Weights of a small mixture-of-experts language model, trained from scratch on English Wikipedia.
Size: 12 layers, width 256.
Experts: 16 experts in each of 11 layers, 1 pick a token, a sigmoid router.
Training: a variant of Muon for the experts, 210M tokens, 5720 steps.
Below are experts of layer 8 (counted from 0) of a mixture-of-experts language model. Rows are named router (the router's row for the expert) and show model dimensions 0-255. Each number is 128 + 24 x the weight over its row's rms, rounded and kept within 0 to 255.
After each expert's rows: "mostly gets" lists some tokens that are sent to it at least half of the time. This comes from a sample of Wikipedia text that the model never trained on.

# expert 0
router [ 95 105 143 125 115 151 137 106 125 147 134  96 128 108  81 117 144 154 124 140 108 149 137 142 164 182  86 124 106 147  97 156 131 155 150 115 111 102 113  99  95 171  82 143 138 138 119 117 139 119 119 142  69 124 153  93 118 148 153 108 139 129 116 111 144 123 166 154 123 122 111 187 114 113 163 151 170 138 134 114 127 169 134 159  97 156 112 138 134 124 125 130  89 114 105 153 112 132 134 125 171  88  82 108 171 137  71 113 123 108 142 118 163 129  87 149 124 129 159 166 154  62 176 125 112 127 146 179 143 112 122 151 127 154 141 132 115 136 119 190 152 123 149 114  95 159 183 135 147 163 120 131 135 119 132  86  88 180 126 108 145 157  95 119 125 137 124 126 131 116 125 137 112 101 100 103 145 134 109 114 147 171 116 142  98 102 146 144 125  82 125 104 167  94 158 131 122 128 129 124 123 126 113 180  82 168 146 137 150 107 114 121 128 106 130 156 133 133 143 108 109 119 112 117 136 135 136 127 136 127 118 173 128 115 101  76 106 159 151 145 113 154 107 125 126 140 111 125 162 147 129 111 149  88  96  87]
mostly gets: " record", " JPL", " medal", " Score", " Candidate", " Votes"

# expert 9
router [145 100  86 128 171 124 153  79 108 110  69  85 183  82  67 139 147 122 158 136 113 113 144 151 132 141 133 133 129 134 107 127 139 128 127  77 136  97 151 133  92 150 106 142 127 113 162 141 144 147  94  98 141 144 132  94 121 155 102 147 113  89  86 116 191 142 161 143 151 118 137 119 163 147 140 138 163 119 146  93 185 135 138 116 100 136 189  90 126 110 130 119 120 146 144 140 112 139 152 114 144 115 166 124 168 141 123 102 152 100 109  99 180 152 116 126 156 149 141 162 112  92 151 121 142 107 147 113 125 158 157 152 112 135 167 144  91 164 133 143  63 124 114 115 112 136 135 157 129 129 125 141  83 140 159 130 120 121 110 101 136 142 143 107  96 137 124  85 125 102  71 123  98 120 105 150 140 123 101 117 118 109 131 112 149 177 126 144 137 142 118 152 147 103  88 134 162 138 133 141 157 109  95 100 138 152 140 152 115 128 111 112 141 151 133 134 135 110 146  77 108  99  79 137 107 133 159 118 169 115 152 154 116  94 113 142 121 132 107 110 164 114 127 115 106 110 126 148 106 136 136  96 113  99 152 102]
mostly gets: " took", " has", " had", " wrote", " received", " won"

# expert 4
router [130  98 129  87 159 106 142 151 157 143 138  98 147  88 140 132 133 100 148 171 154 135 136 143 194 107 102 152 149 112 145 134 147 135 133 127 147  99 155  97 130 153  95 151 126  95 153  99 123 130  98 108 140 135 172 132 157 132 118 140 101 102 101  82 135 120 152 120 103 172 152 142 136 125 139 164 136  91 113 115 155 140 109 137 150 111 160 122 147 129 145 149 149  96 135 198 114 163 109 118 118 149 145  97 109 131 112 111 165 147 107 129 175  84 112 127 103 167 109 143 128 106 124 140 114 141 112 138 152 140  65 103 117 148 141 144 149 161  75 159 137 132 135 143  72 178 127 126 139 135 103 152  92 125 143 117 129 163  99 158 105  90  70 113 115 101 162 106 101 151 122 121 136 121 120  93 143 109 111 147 114 144 105 133 144 120 115  99 111 123 105 146 110 116 150 131 155 117 155 129 103 105 130 106 155  80 118 139 119  82 144 172 122 147 137 143 181 107 126  94 123 104 110  92 125  93 163  97 152  90 143 131 103 111 163 118 125 119 115  87 115 147 123 144 142 130 128 114 137 191 143  82 139 150 107 113]
mostly gets: " English", " FW", " TV", " Russian", " ISBN", " Liberal"

# expert 6
router [153 131 126 132 138 106 139 102 155 137 157  99 182 158  43 106 117 141 127 168  82 124 130 156 153 118 125 140 123  91 154 141 149 118 125  79 137 133 133 113 128 132 100 101 126  95 170 127 125 136  98 157 125 122 112 101  96 151 109 143 150 110 123 117 185 145 121 150 133 103 138 115 157  83 116 159 145 116 152 110 140 113 131 108 104 150 128  98 120 137 139 154 142 133 147 130 129 149 137 136 153 137 118 140  94 146 105 129 122 120  89 138 113 159 152 187  88 157  76 123 139 111 164 157  83 143 141 100 110 134 154 127 105 167 122 108 134 125  99 122  72 119 159 153 105 130  86 147 114 148 112 161 118 109 141 123 131 124  94 127 127 172  93 112 148  99  91 107 125 139 140 153 129 116 141 131 105  90 107 128 107 112 123 138 111 104  72  98 122 123 163 101 146  98 120 107 132 156  87 125  92 160 115 187 129 163 120 116 140 114 128 119 136  98 126 162 121 128 158 106  86 118  97 176  90 126 169 140 127 126 138 141 164 167 103 108 135 156 143 140 159 154  85 160 141  85 117 127 131 158  93 151 137 154 151  99]
mostly gets: " ·", "s)", "–present)", ")\"", ")", "E)"

# expert 14
router [109 116 112  90  74 167 148 131 180 101  90  94 108 122 106 122 111 116 179 165 172  97 134 121 143 121 107 116 132  88 124 139 174  88 112 117  94 141 116 113 162 191  97 115 123 100 141 103 190  80 141 119 127 130 130 110 144 118 116 149 149 116 138 142 131 146 160 128 141  57 137 159 137 125 129 128 120 145 127 163 127 108 130 124 141 112 125 114 121 155 135 141 141 126  99  90 117 117 155 113  84 112 163 143 113 129  91 135 160  97  96 100 150 144 149 135 109 166  86 130 167 102 138 166 136 127 138 120 132 153 151 138 130 135 102 170 159 184 182 123 112 146 133 134 100 140 147 147  78  96 142 142 120 124 147 155 110 164 153 141 101 163 109  88 130 120 106 112 125 138 132 115 132 109 110 121 127 135 139 149 123 157 123 104 118 115 151 171 139 145 161 103 127 112 143 113 147 138  96 101 118  91 104 157 148 155 134 101 130 105 149 113 125 132  81 149  98 136 140  93 112 154  98 150 122 106 132 140 121 129 136 183 121 102 178  83 130 147 162  75 126 143 139 154 121 138 122 122 149 139 130 143 148  97 155  96]
mostly gets: " same", "ad", "ab", "end", "asc", "ath"

# expert 15
router [161  88 100 146 105 132 166 106 125  98 124 107 110  90  87 150 123 110 107 116 180  85 135 147 129 147  97 119 131 152  98 132 105  82 161  85 142 110 136 125 164 160 118 132 117 105 155 137 152 144 106  92 136 145  89 174 129 141 138 130 165 126  70  96 218 144 199 120 129 116 142 146 123 111 130 125 142 100 113  83 138 159 135 139 114 161 144  78 141  90 131 128 124 124 139 123 130 173 144 100 119 135 124 138 116 125 142 108 116  85 129 106 147 134 145 185  91 146 110 132 149 136 154 138  93 126 142  87 176 106 100 144 119 159 143 137  97 157 118 140 143 136 122 151  94 110 118 130 139 148  95 126  79 139 146 136 103 110 133  85 135 162 101 119 118 117 109 160 133 108 112 130 135 119  78 156 128 105 155 145 103 152  79 139 113 139  95 147 125 120 103 144 136 100  99 150 170 173 100 176 140  99 113 129 149 126 154 134 120 147  78 168 106 128 135 148 149 120 125  87 142 116 118 140 100 119 161 127 158 118 131 142 104 116 114 117 126 155 141 100 142 145 120 120  92 135 103 148 130 125 106 107 125 118 140 106]
mostly gets: "a,", "s,", "\",", "ing,", "o,", "),"

# expert 5
router [ 65 129 138 130  86 126 127 149 104 129 136 122 115 146  94 132  73 112 123 158 132 168 167 166 127 120  77 163 102 126 105 133 139 119 125  91 109 124 113 118 154 136 129 158 136 106 162 111 106  72 154 118 175 125 149 139 155 108 164 120 129 141 104 153 131 163 178 140 160 134 102 140 111 104 156 103 112 135 160 163 146 159 109 163 152 125 173 131 129 131 140 125 180 113 116 162 128 114 115  92 145  72 112 140 186 144 125 138 159 115 147 104 135 153 113 176 112 129 133 135 157 117 149 142 152 124 119  97 132 154 124 139 141 132 130 142 113 118 115 112 134 150 137 123  79 136 126 142 122 125  80 138  93 145 108 125  94 113 117 133 137 125 115 128 134  91 146 110 196 134 111  93 116 130 112 157 108 159 106 166 162 138 104 143 109 144 105 132 157 190 119 111 177  92 148 159 128 156 119  77 128 118 112 118  86 144 116 167 127 121 141 186 113 147 130 141 120  77 143 144 139 113 109 120 104 105 151 131 132 161 113 140 116 120 119  91  73 122 122 156 101 118  78 148 142 132  88 133 119 142 118 146 100 121 131 114]
mostly gets: "–200", "–199", "Th", "===D", " cont", " Preceded"

# expert 10
router [111 126 100 110 110 145 174 134 167 139  77  92 123 120  97 143 100 157 122 161 102 131 150 148 148 130 113 125 149 111 151 142 128  99 113  67 128 104 139 123 122 151 118 122 149  97 127 100 172 133 124 155 170 111 159  98 132 127 162  87 155 148  93 117 178 121 130 118 162 128 138 129 132 151 133 121 155 130 120 106 171 126  75 152 122 112 143 116 158 122 128 181 159 139 140 134  90 116 142 118 128  89 119 148 121 144 123  61 119  90 167 121  91 135 136 149 143 157 120 137 148  89 139 133 141 121 148 139 158  96 158 177 144 122  81 105 126 189 116 150 131 143 126  92  86  99  91  82 109 103 134 122 133 127 156 120 117 135 120 115 154  97 133 106 139 117 121 140 110 120 140 123 131 128 100 163 145 199 121 132 116 164  83 134 124 123  85 113 143 125 157 130  87 141 158 104 164 138 129 137 194 147 119 170 128 129 119 118 151 101 134 155 122 147 151 138 156  71 120 149 129 119 108 140 130 150 151 124 108 110 166 124  78 111 102 148 121 116 123 103 126 173 106 117 149  98 133 158 112 140  91 136 121 149 149 116]
mostly gets: " and", " but", " Ph", " Sub", " although", " Nap"

# expert 12
router [172 127 119  91 127 134 186  89 127 130 116 100 166 111  83 138 103 148 101 144 119 135 108 170 202 135  99 133 149 127 151 154 157 151 139  95 130 115 170 112 117 142 108 160 128  63 157 122 150 110 133 111 146 154 117 161 119 113 123 124 116 139  47 133 201 132 146 109 122 151 134 141 122 121 144 115 136  87 143 103 150 123  96 111  99 114 121  89 135 128 139  97 103 133 155 151 135 178 157 131  97 110 155 129 115 154  86 127 151 123 120 114 140 137 151 129 117 134  92 125 123 120 142 138  82 127 151 112 134 105 129 111 142 161 117 144 125 147 118 162  99 103 124 112  97 109 121 171 117 126  99 152 103 100 140 113  80 140 115  83 112 135 105 118 117 109  86  93 141  94 120  89  92 110 114 124 141 123 148 108 147 112 127 127 113 118  93  78 151 147 159 138  93 115  91  85 149 175 108 118 105 110 133 152 152 123 135 143 139 114 130 142 127  82 125 144 133  82 154  90 127 118  75 146 112 117 148 164 121 134 143 103 124 142 123 123 118 139 127 114 115 135 103 109 102 131 101 145 128 171  95  97 156 136 109  79]
mostly gets: " by:", "′", " Born:", " 3:", " Location:", " Kingdom:"

# expert 8
router [117 163 145 170 138 146 139 138 146 165 126 132 119 125 103 152 122 154 161 140 147 168 115 144 122 167 160 116 153 108 131 131 124 100 139  93 126 111 110 123 155 143  86 127 133 114 128 149 136 136 141 122 169 108 140 121 132 142 142 120 107  94 121 111 145 159 177 145 128 119 143 162 116 111 118 107 137 119  84 143 177 138 143 137 102 125 142 121 129 137 123 143 131 139  87 139 114 160 117 108 147  92 153  90 113 101 127 148 135  64 165 134 126 181  60 122  54 190 136 139 105 155 115 143 116 105 136 145 120  88 120 109 129 178 157 164 117 115 108 118 122 113 139  91 123 171 157 141 113 140  62 134 129 159 150 146 117 155 118 157 110 146 151 110 138 146 132 133 143 132 165 126 125 118  96 114 101  91 153 179 137 130 143 134 100 151 128  99 136 122 117  98 104 111 120 112 158 177 125  99 106 135  99 176 123 148 149 148 169 111 151 118 132 158 126 146 151 112 163 110  94 110 178 120  84 111 124 156  90 112 149 128  83 169 145 102 137 121 125 118 131 104  87  88 124 123  94 136 128 123  89 109 156 126  92 113]
mostly gets: " during", " North", " north", " south", " west", " age"

# expert 2
router [149  92 139  89 145 111 179 126 129 106  86 100 129  96  74 169 105 183 161 160 143 135 135 114 179 123 122 167 111  98 110 126 128 131 112  98 142 157 106 111 149 153 111 157 123 102 151 156 142  99  96 125 106 173 100 146 119 108 163 112 112 114 111  96 181 150 165 113 124 117 122 172 136 127 144 103 134 128 131  79 158 142 153 114 150 118 140  97 159 104 134 157 127 129 154 171 101 147 158 107 104 112 146 144 156 117 136 111 115 103 117 137 181 179 133 170 117 164 124 114 134 109 169 125  95 109 141 132 117 105 112 136 111 180 131  97 127 160 143 159  88 136 134 123 127 117 108 143 120 126  97 133 105 106 156 129  83 159 110 116 127 127 118 127  88 147 101  93 133 112 131 107 134 135 126 145 142 143 130 122 130 130 126 145 104 118 102 128 116 107 113 120 107 106 119 117 146 157  70 112 125 114 100 137 120 124 110 157 127 144 104 141 125  84 129 114 153 127 159  90 119 133 127 175  94 117 161 158 147 155 142 124  94 115 134 125 123 121 119 109 179 106  91 145  99 136 101 106 102 155  45 147 132 156 155  88]
mostly gets: " ==", " ===", "s.", "\".", "ing.", "er."

# expert 11
router [110 138 123 110 128 136 148 128 146  89 139  80 121 136 119 144 105 128 124 147 120 113 120 142 134 142 124 131 146 110 113 125 188  92 129 133 152 151 121 125  71 179 130 158 140  79 134 149 141 123 126 119  82 124 150 151  98 159 165 135 110 107  71 114 159 156 165 131 132 129 146 122 107 116 141 143 115 107 126  99 130 117 121 105 108 124 129 136 135  81 122 160 135 118 147 173  87 136 145 126 180  94 135 170 104 144  80 152 124 178 138 164 150 130 178 118 129 148 130 102 110 170  96 138 120 116 145 105 173 152 157 140 101 137 134 117 108 167 128 139 112  80 110 142 109 139 128 132 111 130  97  92  82 139 151 106  84 180 120 146 146 130  98 104 118  88 109 144  93 107 124 125 125 115 135 101 115 160 149 165 136  97 102 159 113 104  93 122 133  93 151 129 131 121 116 127 106 180 109 127 143 105 104 174 164 123 145 124 128 163 136 113 150  92 117 117 127 122 157  92 131 119 131 177  98  84 130 127 106 126 140 171  90 162 156 123 103 128 120  67 165 119 107 104 118 157 112 142 118 163  84 134 129 138 104 119]
mostly gets: " John", " William", " Robert", " James", " Michael", " David"

# expert 3
router [ 93 159 124  89 146 107 126 128 116 117 116 134 143 164  76 152 114 181 109 115 125 154 150  91 182 139  93 109 141 124 127 137 155 105 118  47 127 141 112 110 133 108 106 115 116 119 145 104 148 129 126  72 118 103 134 101 132 148 119 145 139 130 100  86 175 194 178 124 150 135 114 130 173  89 135 143 112 104 147 102 195 128 128 147 141 128 152 102 135 128  83 136 123 133 126 129 131 131 141 138 148  96 152 138 139 158 124 107 130 138 112 149 176 128 112 150 124 131 118 131 124 166 130 145 112 123 179 146 138 108 104 127 111 128 106  99 149  92 136 141 106  84 163 137 134 113 138 142 108 155 105 139  94 129 134 148 112 120 109 127  81 177 127 122 158 113 145 127 144 127 142  74 112 117 141 145 125 165 138 173 127 118  79 125 100 149 136 110 129 146 128 108 124  86 168  92 137 109 131  99 121 132  99 170 100 160 125 170 116 160 133 148 134 101 149 164 140  94 150  98 120 153 112 117 142 144 157 122 136 109 157 150  85 120 138  97 138 101 100 133 172 142 152 162 118 109  84  93 118 129 130 116 158 178 146 124]
mostly gets: " MPC", " Website:", " N", " e", "{", "==F"

# expert 7
router [148 146  66 123  92 218 130 129 100 130 170 108 155 137 140 137 109 120 159 149 148 141 144 123 110 140 114 116 130 139 149 141 183 168 125  65  97 148 103  82 157 152 107 121 148 153 114 115 108 128 134 135 160 152 116 180 137 149 113 169 147 136 111 123 179 132 167 164 170 151 167 105 161 126 116 133 128  88 115 144 122 133 106 123 133 135 130 124  98  93 141 147 129 111 103 136 108 125 109 128  97 116 138 114 100 132  82 155 124  85 104 122 155 124 111 158 148 142 151 130 121 116 126 135 128 140 162 108 137 118 129 124  90 161 128 153 109 108 109 128  79 135 178  95 131 175 115 138 108 168  80 119 145 155 147 123 107 121 106  95 137 122 117 148 149 127 127 108 159 144 156  62 174 125 140 125 142 163 111 105 137 121 110 137 133 123  76 134 169 107 136 110 112 140 140 123 114 110 124 122 136 145 121 140 147 117 111 165 135 104 112 109 123 115 115 120 121 105 112  78 135 124 119 154 148 112 102 104 167  99 143 151 114 137 130 108 106 167 110  84 117 124  83 128  96 137 130 161  97 140 100 106 140 117 106  64]
mostly gets: " Me", " \"The", " \"S", " you", " \"G", " We"

# expert 1
router [ 88 125 114  84 155 186 147 107 102 146 133 107 148 148 139 120 119 157 139 156 169 154 147 114 117 130 113 171  93 105 106 149 118 161 144 104 113 117 157 132 132 118 104 135 141 142 161 134 162 101  98 146  93 147  85 134 135 121 157 106 182 163  90  89 132 170 155  83 121 146 104 104 130 133 127 147 125 131 121 117 191 111 125 130 143  93 127 118  89 152 133 117 152 158 130 158 121 124 130 116 145 148 111 164 141 107  86 100 158 126 117 116 130 185  95 150 120 137 148 109 150 137 144 117 111 116 116 136 145 137 139 109 159 139 121 103 175  92 117 141 108 141 164  71 133 130 135 131 144  99 155  94  90 173 152 152 107  91 107  81 118 139 119 156 152  99  81 159 162 113 131 156 124 183  90 150 115 127 141 121 141  82 131  97 152 124 127 137 155 134 102 113 155  79 113 118 160 162 131 115 112 143 102 145 145 141 150  94 157 132 114 154 124 155 111 110 143 110  81 111 118 150 105 152  84 104 139 161  98 108 123 152 105 132 108 148 124 158 156 101 117 131 114 113 157 129 108 139 131 157  94 145 124 119 130  89]
mostly gets: " Br", " r", "-h", " previous", "ri", " Rh"

# expert 13
router [102  83 107 103 122 157 126  78 124 103 143 135 113  94 113 166 105 134 138 126 132  97 102 128 135 100  94 131 153 104 149 147 148 138  83 109 145 158 111 129 111 127  80 143 155 133 142 140 169 117 142  96 127 136 179 150 124 166 154 153 103 131 119 147 109 120 115 120 131  88 138 139 133  82 148 151 118 106 128  83 120 169 121 125 118 113 181 104 155  95 114 136 137 142 102 115 101 104 125 129 140  98 138 112 152 146 123 130 148 126 155  74 134 108  99 163  81 122 105 121 165  98 202 136 173 157 131 107 118 164 113 117 150 128 140 164 171 115 109  82  76 102 122 109 111  91 100 147 159 113  77 153  93 155 132 113  88 146 124 111 153 139 103 166 112 107  87 129 126 174 137 166 125 117 160 111 125 116 160 108 127 130 117 158 144 158 163 126 161 146 120 107 141 137 156 142 151 153 108 136 155 137 121 140 133 105 132 150 152 138 132 150 151 154 125 178 138 117 179 109 152 129 147 124  83 128 100 103 117 130 106 141  97 128 153 138 124 131 156 129 149 175 140  97 143  84 130 153 116 154  99 146 146 131 124 107]
mostly gets: " University", " Sch", "ș", " Science", " Christ", " Arts"